{"d_model": 384, "init_std_router": 0.00762, "norm_eps": 1e-06, "rope_base": 10000.0, "init_std_down": 0.0}
Below are experts of layer 2 (counted from 0) of a mixture-of-experts language model. Rows are named router (the router's row for the expert), gate (a neuron's input weights, with its number), up (a neuron's input weights, with its number) and show model dimensions 32-63. Each number is 500 + 50 x the weight over its row's rms, rounded and kept within 0 to 999. Numbers have three digits each.
After each expert's rows: a language model's description of what the expert responds to. This comes from a sample of Wikipedia text that the model never trained on.

# expert 10
router:515510484480492483442515468495488470497456447440561485452499439526645548509488405459497512561474
gate0:506563446554586588544451457411474501443480448455459622520492538607532436475506468579463449542501
up0:509452515453417441499576494479566445498495523484600434522473454403466481542487483448526544497491
gate1:448420554518578516565596426582423537460547487482486478577525428507456463472467386517518476465584
up1:501544490548470540499520565501518401461442489436544587393454587509450508526516541556503569598492
gate2:478412470437507387486454480541491450470539469528439455428548489477581425512607475445452466489556
up2:509431502496393612456537471465500423499550381504532484533438367413584517572519560494458538533557
gate3:528455457509544501418506508521451419495474506509571500557450466471428458500456500541407508442466
up3:580490444464496451451524533522512480453513451519521548469466436522473456491425471514421533434448
gate4:522526509519456469405525440395518455367519579516485540475457482510428510501534389409426509492569
up4:526419585479560429519520454511540499592482538535570485519489432452541485542484433506431515539451
gate5:456459454491473482496485503509507495457575406543501561481478514533502461477469467428527534546535
up5:559478523521443418542519499503549531481584438496496548501406498474505527506378499410529523438460
gate6:500530512507492500565433552566452473499474492541405515454543449391409545522458580482528553524549
up6:506454450488488478564534584505524469532535542458483531483515527488461526509511518552474566452511
gate7:543465585501476403443550516492470457539571485445533533494503482449490440447521520443449480465599
up7:530462518481539471549577580541487452441487466558449549459475555554522476502478479393533584497383
gate8:488432439413483412500496420535546482520443491509504425533466488549490533390569475496541479539409
up8:510502498572508460494502483459473513454534504395487535503484451423513489583542483529550493582532
gate9:514596438542490545484486442587434504416485410505452488458487556456521598520446511423497506533434
up9:483483468513487423513513450555570480520510535490537489663407476539538469581494610607540546473533
gate10:501525540583608405471529520498415521451514474507567491556476476479504512511437430448448486433566
up10:549438472600565470489562622424469537425555512508466529488525461463448476493536550445460521492542
Description: Wiki markup symbols. Heading equals signs, table pipes and separator rows, list dashes, and degree and minute symbols in section titles, tables and coordinates.

# expert 12
router:508567602383460532417459483409529561530530436491423543591444496425498517633549420510510607600462
gate0:486462500588484566517486505475452555531468526422496440489528543419421525446497579462422444496486
up0:550525535505486471532611576454507466494510502496548517530453415405549500589397472518470428435539
gate1:526434504542442533533452424545481569489482545557593506484598486588442539457517587557535586520525
up1:462415468500485554479558460493456442578555432438472434495569574570557471526476460428528527481579
gate2:622556406494586356487513495472468588462485493569498489510525485495491559523490527484507484486429
up2:411448519481423614552541429520547496485479491491446496460500564501510440433577494530526495495541
gate3:520622581487561488564449472520534474452468515541644520491424488442485554544484543491492479459585
up3:513622509511580422501387447485525540420589465525514454530526476408394572497483545558455475491580
gate4:552584576398564544516545555473495580534519505442471479512457496547626531552486488460482551518479
up4:518570485469538475561509481466460463507466511553477483559501548432519473543449510490519485498480
gate5:462434458517447393504560544505515579450520469605515530488495534568450483502499542537536480481521
up5:469452410513460393487511545497512608440488478646502494450527533557467478501488578531517550519529
gate6:454476657444593419486495576475418520488433575467557411527407507441454490439479426501595437485479
up6:535506397587429565506521383586558475456531447565451597459638480573585511598530598574465574496528
gate7:574538538536547436500480529513517536432571467510526529532492422521548455461500487524448503465505
up7:549525465536523403514501496514510509486614477576522527545505398538534490519529485512459556490523
gate8:553520474544534588498501481484470454555521506512442537471492420473552486501544517331559489483560
up8:490464532568531479336479457498446555504461542515495556491455489482462497445472525480505467479488
gate9:512538534476540440511504499531593515459496547382465510520463497471510515499510452430458635416451
up9:523495499582525614511500518511465499496482466569579459531523556449545463513489533486500417619549
gate10:481517540514550431552532546525514538544551636470584539496522401541505497418540489471504390521519
up10:437524394514458576500502482392538438487466402530488485497485636547510447565493592562494634493400
Description: Years and percentages. Leading digits of years such as 199, 200 and 201, percent signs after numbers, and other table figures in stats or election results.

# expert 11
router:516481438433440413579488550485574521456426400524485526440612472466508506533452423472363539429513
gate0:456558569490523464599502475445591555527407607560590465425540524592541526462490495493477446494448
up0:457496393523469525518475523479414521545504527497508498481460544543355566420483536469482543456506
gate1:439503528516506505445513454510437528540553489509463568359615512468506498555445474515480545491527
up1:539515433491516498577522501506566481508471481471521424613415439518477502471555534514507405511480
gate2:563476485519432500517479456486537499527499552520460536472395529501497526498468476442509472507546
up2:534479431509496377508490543540411540483473455533441448545451581473479484447458533425494484523469
gate3:536526504470533469453549474385459494451508545539594523544546495547521480489534511491546408545503
up3:444489479421511515421488521429460454417490440567510492476571478517518571498507539607459417513441
gate4:469515513483555547456622462522439435453528369569528537567553501520567507467587505580413513442538
up4:501554553487502586472603453524458433482576414611544505568548560499556557433551497579453507483545
gate5:556561555498474450449484499518449469489401531405459488642493480530483427437521509505485411558581
up5:524523557508521477475552411487410437558476501408544487646434481497513414458454508557461486547559
gate6:467493483411548512480508483497509500574452480449477592420620479491480548514505514506446522568526
up6:542552467561501555428414561461478388466547520484498436460425452572599495510464371531520471471528
gate7:546564416432536453441502493570488512578524543446516461488490553498482531457446336499528486471511
up7:463504453599475576495438485495501394522471519411605418548517440484550482551600599545533401569483
gate8:505436512487442481522476510517573461444523593458530491564543509502488445440462413484494480597530
up8:459550495388508536468549512567466486462500424486510573549538442581452498422516434420468472456528
gate9:433485543513507506628503405473645539476439490534540546474433507493496465530557573393431550471531
up9:375529530502499403644528436495517567526434426454508557468520479458402437526573603472496515446552
gate10:410462528486469478514487541428388565496556529534420475509531453430555456403485497506621458575525
up10:500565466459478439488401498493382567467524532604489508520526472440512464444484520504540570527499
Description: Section and sentence openers. Heading words after == or line breaks, like Personal life, and sentence-opening prepositions such as In, On, After, During in sports biographies.

# expert 7
router:512517469521487532542515517443533465536533545523510524560491597467543576499467488510478499474487
gate0:548494465542555488543465447475475474501452513505595520474508465605579444584497587526420575411447
up0:528501494570505536517426533506422438472480560492543483545457492566558504577483578543468548408520
gate1:451546523519548404549584441537516519431485518455512475571591525508517560513526441519479487473540
up1:464496462468527488599520535435480426366518497427533510537561517484500540513585388462491543536511
gate2:440476483395566555477536466435564508536494571464362527532500480488541468535546474569472445435513
up2:521573512432553525413495401491554485498493496508425492562511435507490490536612556580534503453549
gate3:531530499539549478611550552479578481572366505481420538618444503465432576482506461587444506598526
up3:659495528552512510595476510451508505577501468523465486598524528500500497500540470570434475505544
gate4:487528526389483486512526471482456585481499566391407541498578532507446379515522535489431436540578
up4:603579480530482385518583478506429534489538482567563456553520417512559498551391456533590450504502
gate5:496503544465528551457512497376477533497424530536508496437557426495536503535499583436496432534462
up5:510580482490411580601492515608524445623496534474561536578412510506420595410505405523488524516478
gate6:599525489573483442453437465550440529513553486495415478558435507495520541428466501499523434543465
up6:340487534455480570594549543475546471485485543456520523458604498529546423567566471531481565479535
gate7:542541531479517492516530480576420422482398502481514517513521500570579536494525484447555490511363
up7:461498435489453514484482475429534568479552481493456496472496468398426463541414505574440516466553
gate8:583539515450495456485487482513559593450508522528556551483488563510552562402561454449540493494437
up8:477493456476469408496579460543500555569502492492549503367406479494570484431566474461360556512532
gate9:515551488476478477523547479428489521489520416549619562375503575444539487539439568482544578546562
up9:551484431492521396425525479432517528580450482483492485536542557432477391467474513417437570465440
gate10:531509474527477461536475577437407591548449476533613550521563440498560530467567460515450559426501
up10:472568485499556472422586475552495468553495530543502483554483555487500502463444532513518450516520
Description: Commas, brackets, quotes. Commas, closing parentheses and opening quotation marks, often after numbers or before song titles and quotations: (age 39), "Virahini", 2015);.

# expert 1
router:494474516539517459578459481487513598401500543484542581534519519474463457474567492510573472431512
gate0:510393524532513572470478499521511541459472525552524531553452491532511502528541552561553466523456
up0:531396521574465505520477463504448499483409438508548534608404504542502490555464587493579447542456
gate1:567476506555472435487457540489501532467465521464467417530533341498431510402498528481514417512498
up1:492561429495549564482494477555502468470583432451568609462430613446588509574503491499483627517548
gate2:466510482546521473387504527425513485533466534418602573580555436560519511436390497434631467471489
up2:427498499547503386443505536428488497470529550457560554585634479570572527472413492427595442490516
gate3:573491484533545491486498519523523524420551472448551523513445441488530469469464458603497529503397
up3:545511455614555624425550498478468519437500518464516410542434426508497561436472414477498508432446
gate4:514540579457576431370452565484528424452555477521546447437386491441516506413395463472472510538508
up4:488467421564413526626558459504471580559456508459492549548617510596479491562627499517531517480475
gate5:575537565513499479459470405472538473549543459448421496472522499531460552502411526522485549415520
up5:529485567544531458478424440536511515556520469483417525458482491552509549539463490490509563407462
gate6:480509534513500605487492494473501548518483542485565496452357489486445492558421546415478535489481
up6:536470468452464429515495473519521474482503455469468561517667534501548514482607488565556490508493
gate7:410457566531581471556508416519502512480565597557493481481454514448462427516524467428451428525479
up7:410535560458463533492530513476516523500405520479432565479438528478528569532563500529496498418519
gate8:362505485419536520553572515497508541509484485489531610535490462470424474545514432510560506470452
up8:599492456508518475544415550509504568512494409486575376558431535472595536472499491536437456527493
gate9:454430483479458512490494469549450540496472477549551526472477473458538534545493560414535469408619
up9:459551503502450446508444520532527489542394466511551483509496487488496517529542479415490509353444
gate10:459516468451550595412490480508506383596419429424471494514393455573451411392541479482457429506584
up10:559401506446589515433471464499475412479491447403551553424478547560477557412461476520435444528559
Description: Past participle verbs. Past participles and verbs right after was, a or the, before by, in or to, such as published, built, elected, designed.

# expert 4
router:513529557525442536491507541478452452635533546482477479427508494487548522514418483462465557509493
gate0:495521589515592488493491468511477585573565556518569550474506473504579452598500548459531537566531
up0:438548446480531452531520506532646461493411489484532441509539600496384551598541504473484509470548
gate1:525597651472496509509494409500486469548480440525547543607502471530466519502516442421558520560502
up1:502544506554460555532576553486533462570543454559498586561573496516505441491539440560434518536424
gate2:498463552573555645538384416527538531553537549504530422410489530523581536506500517430487496468509
up2:525549480499397434552489516490500499476544410530471506530535454495418521462459435479535530433516
gate3:632497576552450497487551397542496567445502525521483575499485489443523493516449455547552432504524
up3:577562484498477516454547431569496494485473467502448527561498467457507477458451533538574447508503
gate4:461520507510501514536508507543553526543500524435487418491501546511512451478515489512581495445668
up4:533474436516482583500506525454546479487492477520544547472551521506482582506524526489535574535491
gate5:491405581480556479480476510488522446561518588497503637528570597606391391489395534537520450575553
up5:506596457525445548464531474494478520483498421499534354482442371416591623493611484452454528453445
gate6:542496442515478460602510489458465539591551537428397526562578522637482496492594447518445542557485
up6:558496549440553511410458521572541438474487457526601500451486449449472546560498470448555457459468
gate7:536556539532458505478449473515596531480442602453438526504515451432524481473494475504469536517527
up7:507549580543501502421401515491596476491461562475415472505501490418505465479484492489495608531566
gate8:554401458409527484518472447501543525586457481505491433474594522505498452408510522589484425525527
up8:621567566487555502494561562480503662518563470491573578511508475519459577489454611492479518486460
gate9:523439533426517518468468483432557475514486535489486552461704519442502557507441449619482515523482
up9:465490565401425550420386515516547461521426507459555526482517485513540518509451441495475531495542
gate10:418491423466577550570498500509423600545525543469458512561513473447501494481580553597586554545563
up10:483433528511541503522537602548452504478430569491464443510418519501612468478562500548574542496468
Description: Conjunctions and separators. Coordinating words and linking punctuation between items, such as and, or, but, en dashes in year ranges, slashes, sentence-final periods.

# expert 3
router:478437455452527568478550473496502500579478456619551507372463430621480559541412425546468507484494
gate0:483471447487483555556489516459509545499565503569402535429490527489491487569519492574540502487505
up0:538413489465471460490482570479584505553581505525519496417480523572464539535548508557517560518458
gate1:553638503459514515491454480474528564553533453484539467443456553514466571491453497547485466533451
up1:535661517538560496513505508401559633581509464416561441427453516520465550493475480569455522482446
gate2:542512525564487453526439383487557554522475506456449548490424547514472579472463527411491520476475
up2:490527501512483552545557569505518504440536486491563475460552577485539510573508555574490490536481
gate3:522490490429508474511506468597513428434506457515553510522472520585540498513496447576484474564545
up3:498488554566491404489526423554467482494474549490487528523520467564597396485532516535505455620478
gate4:563422491433425523527410474465439514538602464445537503585489573434486464538507487447512452541416
up4:599480474498488500441514459496513523453510545548423505556397482454475486528490488522510429433599
gate5:536484423537607488570448507561444457483498558435430440480552507490422510578554462476508599415498
up5:546462558487515458436539472572550488467531454507522531502513591441613528468460574525455457484521
gate6:493407509376405535512456525459462385499527468581520476461462437548490521555472547447468394428445
up6:539449445465398582529461531453521455507630479518582455538427469545486519566554545491506469477467
gate7:518509493532629461551436506603435489522560494492495481433477496566577552496461435479452471485448
up7:555479510498544528513426459532519487491529502536443549417508524546645506372499517527462485507612
gate8:434598518572539553448551525512499493504467494489486499487581510522524494518480455500478487483548
up8:536563559455567508532409480525554467569544502542469438598476528538507495394504501460565513507588
gate9:536468465413519531500427464503514501511489523513498464445475513459513459516566589492449522567542
up9:557446519522421531454515580531481555441481507517504450512502554406491555500523449549487479465535
gate10:530585618416575514464561510608520454523460473547494490528467450472613470413514398553465590457483
up10:500592556410571494469580539609548437502492463536535422512448466456605481468514455552444639482482
Description: Possessives and determiners. Possessive 's, possessive pronouns and articles before a noun, and subject pronouns, especially in biographies: his time, her debut, Stirling's reign.

# expert 0
router:509502433488454427437494479503539473472522412451500451470592427580648520563482422525465541509471
gate0:556487425440461528481439503483524514458474519456434465482660499497466474502491532499565547460540
up0:501509471482479503598522580597481486508490486487523537475471481504463458564578508465587337462517
gate1:477496473526409493417493463559486407576595470526467477620581526548449518474505517492454450508451
up1:453523580490473410467624463476517575532600568479555533519477574443471471512544564500508478560510
gate2:440503477557464469491547515483561446574494509479514433531537424481429484461502468392526453561420
up2:490456522589472478461442461524421436416532509532470496490508478567549500487498473543514507461538
gate3:529406540461540544533477433590369434458501560513494475557496501580519495455515564545492441455552
up3:607476482418553487472578560498556465487471526404543523520525548445548475530488445511547576480490
gate4:461469518400582544472549571475583513535537458393484527515557461457460492402494486485471581488590
up4:613484541438462398523491462588487569535534586422512489471512373454441598500546527546476439561534
gate5:557540460559480398500604495521416515413471472473621573356465553488655483471519558455547572476470
up5:499475571587578446460523468428512532501560478582493536491505446434455461464494456438625450535472
gate6:509542492524531554526412485555542455435495510495395451593603619443522517477575527552504450530582
up6:467499522449547536525523543542456392532525557584570505526437464487497551618528492519510477422417
gate7:438494557556489490547579414544525527520473519539431474486501499533438468481467500526452512477483
up7:497392468502504398419489558396511473578575471543502515583563540531508506467462461535502535475457
gate8:553579567545519493526522501530556475513460512503440408483472581547443430575462474438474598523379
up8:514457439538509488481545552448506478447428461618582458544479472531508457417449372526466459482471
gate9:587503507538493463463560480469521533464488514542561503572620544547504466510529497453435467539574
up9:378477552618519473560432506530456465472438472448426452591543552509426554431554541462536488563537
gate10:502485558492554463478528429505509537524485608511585391441507527436617537543470472587387498533575
up10:409454511548483496478474531539590461515554477605462496423448519483521451541483503534419500518520
Description: Name and taxon fragments. Single capital letters, digits and word pieces inside proper names, initials and taxonomy ranks, such as A.K., Asterales, New Orleans.

# expert 8
router:474492603587526523528512554499471477478508652462485511543432535469412443448573596554532349563526
gate0:461533508519464477469485488481450426323447487519488468516524495535569541522616490575509489544553
up0:431529505498500493457476464453442455299466497571516459540527512554572533513612486572484506563543
gate1:485563459545411580561542521496540446521381496488486495433465515601464520453457527487526393509502
up1:540462496409600439394458557474479423450623453538442433527507569558469514556496500531453588543563
gate2:512491468556485502488490562594529550545521562505408520492551404487463498421537547415424420577558
up2:503517517417508519486477419455479472419479433519575480465506565463527473596453491529547569453446
gate3:514355521534500499504426558610439516488480542532443452522544595458572395602513473433484573546508
up3:586464505532531499522469587578473496517484451502457447596549463453542459549528481406503549491537
gate4:414603485453514492432517517477532560523437437520457503407506504537552564502593359478499510435415
up4:471434525457501480494439469556453551395546452522535471526537458496484501511390424530486500411571
gate5:457575632472540452549479577427542552568602580512604475563580479507490503525555479445511530506386
up5:429596596518475479540503574447562544551573556480547466502555492512517488492571443435551530499380
gate6:577499577485628540519553508561516497528482525467540575576500530554549483461517500568581431517571
up6:442523454506415474498481483407489555459482528541445381420517493433425532496503450468434527473460
gate7:527449554538519442501543526510491354566538481512502487502519444410419456506493517476535457472423
up7:573493540584535466422521524499543340573527498579522476491511482531429471480513566530469473516438
gate8:458541466465465447529588474593420497476525499550530447523525464490549449472530471500453521471441
up8:465547481473462420562573471641420468480510497534557470524556460525553451464552490475433497488464
gate9:513494422443374481546528462444500552580451487543503533467513493516507499424477496497424563547468
up9:534589552476568536473551567528562497449503476484540450560552517442466448552440416493603498440490
gate10:493500480511508538514557505542369493493541453475525650524492462499515536493496605535537575616472
up10:452451503501515468513503416446556435513425536493490405466507524452495442579506480496517511482576
Description: Phrase-final nouns. Nouns ending a phrase just before a comma or period, such as season, County, University, career, Formation, often after the or of.

# expert 9
router:509501431489450419435499477505537462473520407460492450475594424577656524560478412523458540513465
gate0:423458532500579506480536510425448479524584459456533472430525526487463521543521534434440517427556
up0:428472572479482474519423585433604555528408524627480485452433458550464569480500475483472448533579
gate1:527558461538500495556449466454564550504478537496521527486521478491545461503471434475513502550475
up1:448450617570571524536461487571419456479433524454468550508483525530401527542597501578452488510494
gate2:496394474472563485569532503575564484489438387460496513532529499578520480600557507496501493436558
up2:446420548497481452519475419466578483448545509440616590477574523494465493433469481441491565483458
gate3:445343423452529465380528472467546554493459445516523490451531547511494527479560495539499550578554
up3:472484502433487483436518496527579425466530448552512510467483537480460478476475501459468596500479
gate4:454502579531391625544391545531545486451517589415463509451547463435647471522539484548433427445463
up4:513464469536483476577426563477520559527546453497599501474601508489514531481463492451435526489485
gate5:422577516496392433555427447546489446562527569517482507465513559462588508417509472457526463554495
up5:450541480457493503455460481460543455519552472489396511459588511532418490515541478389457515542497
gate6:500537471481547597541441527535461520588472477567505469391524445499504510420459534437479474469513
up6:538564436466512505473405449512508456528402553554490588477432543566610501519547554441464426459463
gate7:487495513497479552501521432515512571590525460415442447578566519523519478495536461530498522483467
up7:394431546469572476480550487481545471462613476436493539519480539485546488485548447566563443489619
gate8:611423460508548643528445545514480555501471489525483465490543509510512502494443490531528540513491
up8:434606451506461487517518502574509493586545479520499438537413490562494512496500534508457397496476
gate9:446496504520566486520361550480475450574497545563454527465541456456647535532452554583532439543461
up9:496593502497480531439476498508496526468438396578481558462515484538514480634556501403502552509541
gate10:495507564596495605513468431556524560459508514548481467553474608508495461434534567572459463603567
up10:569505534577470536494592515468536534508502486490531473431437541453506537526543546483527482476492
Description: Name pieces and numbers. Word pieces inside foreign names, table numbers and infobox field words such as New, wins, school, plus Sheet column numbers in sports tables.

# expert 5
router:516483435516436415425475470513525484474558414437508452481622458567650536566498458492453576497452
gate0:490503563522426459527539543525487500444552478446491494511545437474406502510558575495453455497496
up0:516550567457545465529459482552523509532444482590487394497438466485499442587428420511538451540494
gate1:552523478552496463457481561496518590546475468424531525466467562505508514550471498474446583503440
up1:513540524575415509504462573509520522498449547460640513454475453452510562506559537422455527422510
gate2:594513535595584532438479430460512472472435493556551490399555557450560400461448583488513425531543
up2:533511484445610551534417522492364391484543517477473481508477618498538472494574459496470468394548
gate3:530520533500521509580542478506540538535460467480477562550503538510461484467499559475471510417483
up3:525523499497583486440533401515420516510457491481456451581522506527461428503484521515447469528575
gate4:479522560399481431456527571472530522494479555442454582464519539491562635438457461472535563497460
up4:551540404400435531514442517524394460542514439535486433529537508477517420534605457518400556475614
gate5:511555481502530462503582459529471561480455519453494537509433589467500463460479529562434498566560
up5:502541489535516627461541484427442462539614521584568600614465536496459570491469494466528495487380
gate6:520503423473416512437404420518493556510498539582503517512478488522511539528523507501505515547491
up6:465532507554468466523510482568470513454489525483491562414475542497431496522463424443483437492526
gate7:507489522440456458554403491484571512415524513515402551550484502529535530478574439464413458401497
up7:490444497477542483419458444493462525569462428522449534520526481560459433532495436483493487544449
gate8:504516537375550426476465536497557492456430522486554531554557515500444441553420512400507520497435
up8:518471472456442515375577566429529418504510462487468554444458550477466476482493490603480462448488
gate9:454526579518601439522512509608497450588474506490514443508567525533482469450562521509535498480548
up9:455514442481490509465571520499526497488534497612465514514506527462558488574455636459587528542460
gate10:477510529496463463530494460510491475424549516527513509444531510440423561436446448481567521522555
up10:587499485480528549476577528515502444526444458472465481458444556584529472546548496513496466489471
Description: Election table blanks. Empty cells in election result tables, especially the party-colour cell before gain or hold rows, plus parts of United States and University.

# expert 15
router:532531474427523496497548478522509504414505412434466459475560479607550563516449482510471568512522
gate0:445451437494459513586532511501522471532391553532419478438394566492461478460518511554477580472550
up0:512469518538537533532488526450475476523415547568512426430422594548427525456498512551517548537410
gate1:486534450474524370558577444503578430423416465511504529378492518425478411476397484500586522540479
up1:499495534560495551458405514526568543444566485466517532510482599524503445455432420419477467594371
gate2:487485561521474454556471504502494538463467468395517471617464517544428460462525485559470463523506
up2:503567547508427389491461536450539473458557474477576417531517500472480559484512518492449487531552
gate3:565485462444608457521523425550559571455477484472501438490569465447551515437485452557421475499588
up3:457435416493456526489561550452563465600604454542482521474449522482474457616583485450499532460474
gate4:466449446462470572521539484495458558446510506445435633456519541536549389463442502569555469457413
up4:541461435479483523519538505521539399499514444501549502521519470566504452484441458647457370448413
gate5:519555484404434462469525460456531444480494421516500496498645459430485464505482573519507574441575
up5:444425470620539580463535574544499466478569564464495505536445492557468527406515423480517418544447
gate6:464509409454490465631411513564561515414509535538598596482520466510572466448530550483522496477410
up6:512466498499500545492493553457439494393502495524510443509534508483490495565517493536542439495534
gate7:520556588534541486482420525466460466515509501604581580487591563536522522434559449578522451542529
up7:521359503537462513536462547487477460527563450464479454510479542474461490463405487612566514467508
gate8:555471568528506512471463479449420536537556552516607461470579415507528570438491507416470486400537
up8:521497611483508489474529507416431524492521531549510496530554555624474477469508493455473503362576
gate9:505452483524494498587521514525462535478466537538475484462523565509476493524524465630467470545530
up9:501490476405514403569505583395407450522451454446541445467513586596569484544531482494475579505498
gate10:535449480557502544526531420507590467500486492567507523459433583458502450468483463560526520422444
up10:457454528535485435542555394527572492474515476563537483458379549460535435527456526499539553427413
Description: Locative prepositions. Prepositions, mostly in, also of, on, at, during, before dates or places, as in described by Breuning in 1943; also Preceded in infoboxes.

# expert 2
router:554517478500482526542519471568518468456409495569417504508495425482482524491517520532417590452467
gate0:496511487488524513610471563383533535508506541504560423499446402481432602554431480457553530449528
up0:592543473541491453579480484478467578544520551493603446510472589487512537508380512452578523539444
gate1:543508642420543473456435456461510530456486528445529527496449413436578521467523485530522473525471
up1:483557554443407453591471517660466579504493492463462489564460413471571495498483525563580501505514
gate2:561541437493458440504485448502451505589425572489492537618477409469563559559450513493500464480448
up2:585548436485483470515475449497483521591464542541524487600457459471566530549422528435487521485458
gate3:524500486489531463564488550483551493518476473504476498470512429433541465425506480465565497525462
up3:560480550504544492545486520450530480567495519473478480489466389461539504413481547502547498502518
gate4:559532532509506453487546415530425416558493473521492484510412534573572431485497495406525537517524
up4:425524544609559518544491512585570550462438574416504556550603530472488476502512467523447461537536
gate5:471500474539488424517605555531523561563526407527507488580526493507446538413509452545414401526439
up5:462497533416593471507468433521535629515494460551539567611433436587526495485415513532407482493471
gate6:504528496537573454451544474412433488583553540610543531465535547488504531590467554528480468450502
up6:562521440567503558470427560440476608520482446577403545507371530478445481536470517451607507497486
gate7:427570431481505554513412504550469568540523499513520426498539452543470458659446526546447404499441
up7:397575413463530512485470493565485485515503487517493404568541491502500452617452520549438437496470
gate8:477519535564379567557433480579537394458468469528419525460547439491464523504578569547417501519516
up8:482531512545443521531449481573518433468457501462451463445499418456508448528547493559455537531478
gate9:500528497471470479493491482450495511481492474515451504590486552503475549609477484483439528499444
up9:510550545532517472590491523501507523497525457474466520371555508534545450464419579506471452512538
gate10:465517480543527557424526489500415465490521586548489532477503456514524587518548552600478438493579
up10:530486505514544531524485531564440408506500552446509554464499435479490584447444463550500525505494
Description: Prepositions and infinitive to. Prepositions and infinitive to after verbs or numbers, such as sentenced to, moved for, from 45 to 64, plus some number pieces.

# expert 13
router:487473428523451403445474489486529503418498441485512416541558413646624523584459444461455491507496
gate0:511531500469467534407531493450474506461420477519558543522484493450530465502484431480484486542525
up0:576492534493527418577454558509462555489490461434607488432502520496562417551497551502540449461565
gate1:536493485485489542482500443590499569505437523497573474529495444485521459550537428497460572592526
up1:553572507580468475530508524482397485519401490503391597447467536386453411501518652566451494536562
gate2:449483578439503509500653490529395413496539530543469500498535528404514509495449474389473493503536
up2:527551467507475528440416554394535483494501500460556445489487353616489439479448454472562398426514
gate3:513540556531515450529534415509537542420580590540508488498547512495544414505579468564434570534584
up3:589456570513468487536464494504503492512494481517452504506539464430455484503449579500541463529414
gate4:441576479511456546452496427529494455507453529557453623465552412561534539587500502506424518525481
up4:560491537444511505488546471518551446461577568410495522581519513565582510582502466479526556487464
gate5:543451566544578529568429504521503486514520493462545486539545486419516442472468545577525430635399
up5:481429536508446487462475494507365461461509591456441525474448430475558539509492408402515506599531
gate6:544453486516496531499438530407460516481481429546585560459516568425597527508497470438447515584554
up6:557544435408592495504533484487527502347384436448469518564421564566552544489494496574491448543527
gate7:498489524475541518570590483571577566409567468493498447575423553531459400569483451500524505601497
up7:589549425546529468607506472609494565443493525499507478569449469478535558601507485548527530512435
gate8:457472406511512449569455443529491573492522556516451474482519511487570437338531443507577508576463
up8:593399505384483550480506500466408432483501538484560523542531536404537494492499538516577594536486
gate9:541562449444537489468441517478470434488518569565420533460501558459528438505496537530505508564555
up9:436546554462503635588506526517457520528530471466563494533525472532587568450547509558574561503501
gate10:560459446477488426528457480464518520592502488474529445541520505511493435529488381499490508465519
up10:507557412486526482468474524584546506628453540552495478578588445434466537508460566465399565480435
Description: Head nouns of topics. Common and proper nouns for places, vehicles, institutions and media after the or a, such as tunnel, rocket, highway, Film, School.

# expert 6
router:488567480496568486404443540498493539468543523446533470571438494482504414458541538482581498497513
gate0:550481519479551487468557483396457480541553470567517567449528563458519440618452455566523497538514
up0:533457504505527531489563451379435490547573432569510569460520552495490442568472455546497499527505
gate1:498455496449482449481461440553464506499487488454509595535506446442501501406543552501554404465621
up1:494534538560526550496557536444542482513490556573526424499495569547480479569482447455470602520422
gate2:496539428509552546470457483482521590457510486475513494603449516450540440366447455476501526498449
up2:508562467484580596436462484478524576469411486495518572575442542465566473417511501464482539530471
gate3:408558426584414559538433508555524548605450539568497517529472542482507536511584478605576497588454
up3:480449433563484410540487421572522541439568623532491535590529545533469521412559482521492516501525
gate4:502551468427471651494513536500457461531443470516457492513537427548515471416468421470496660532489
up4:516527548416480563563485484514543393546339587465501524488432509527499598468499528515471528470526
gate5:545517555549603549483486463509491488445522496513502511470611464586586483501493580556575467543519
up5:481553555493606538459482451540580423455500489527456507451504462566504496461474551546569486502509
gate6:532474497451485537518488426611421565481497528466505439494481511555527481520538501521544472500525
up6:472486504524510507492525580451561453506528482549426553561509476406498496489417515473456473534503
gate7:497446536579491517538470557436399504546545530501511538487515495483531577430485552482520424461435
up7:500544471420490472440517460558609496453443479520503441530505515489460440543510457540468582560577
gate8:496508535549514553526563599544404437547492555427633404498441435503499533473524537549589555532485
up8:495501438386538457482514457431586595542567439593429580554472608498537428560529429482457512427504
gate9:469376503611508429474548573474528558470539490470530506472422472511491636462555530511458495583551
up9:513702532429487548525433419540435475556548524554516444538594539480442415517420491478519479452441
gate10:476475437491541390475483483423489475457554471494517438565514485479505554518505477540538571564410
up10:458456492467512396468477469397461469456563451484490502491517526495465568558519458522509585539365
Description: Personal first names. First names and name-initial words in credits, lists and biographies, such as Peter, Michael, Julian, plus some country names like Syria.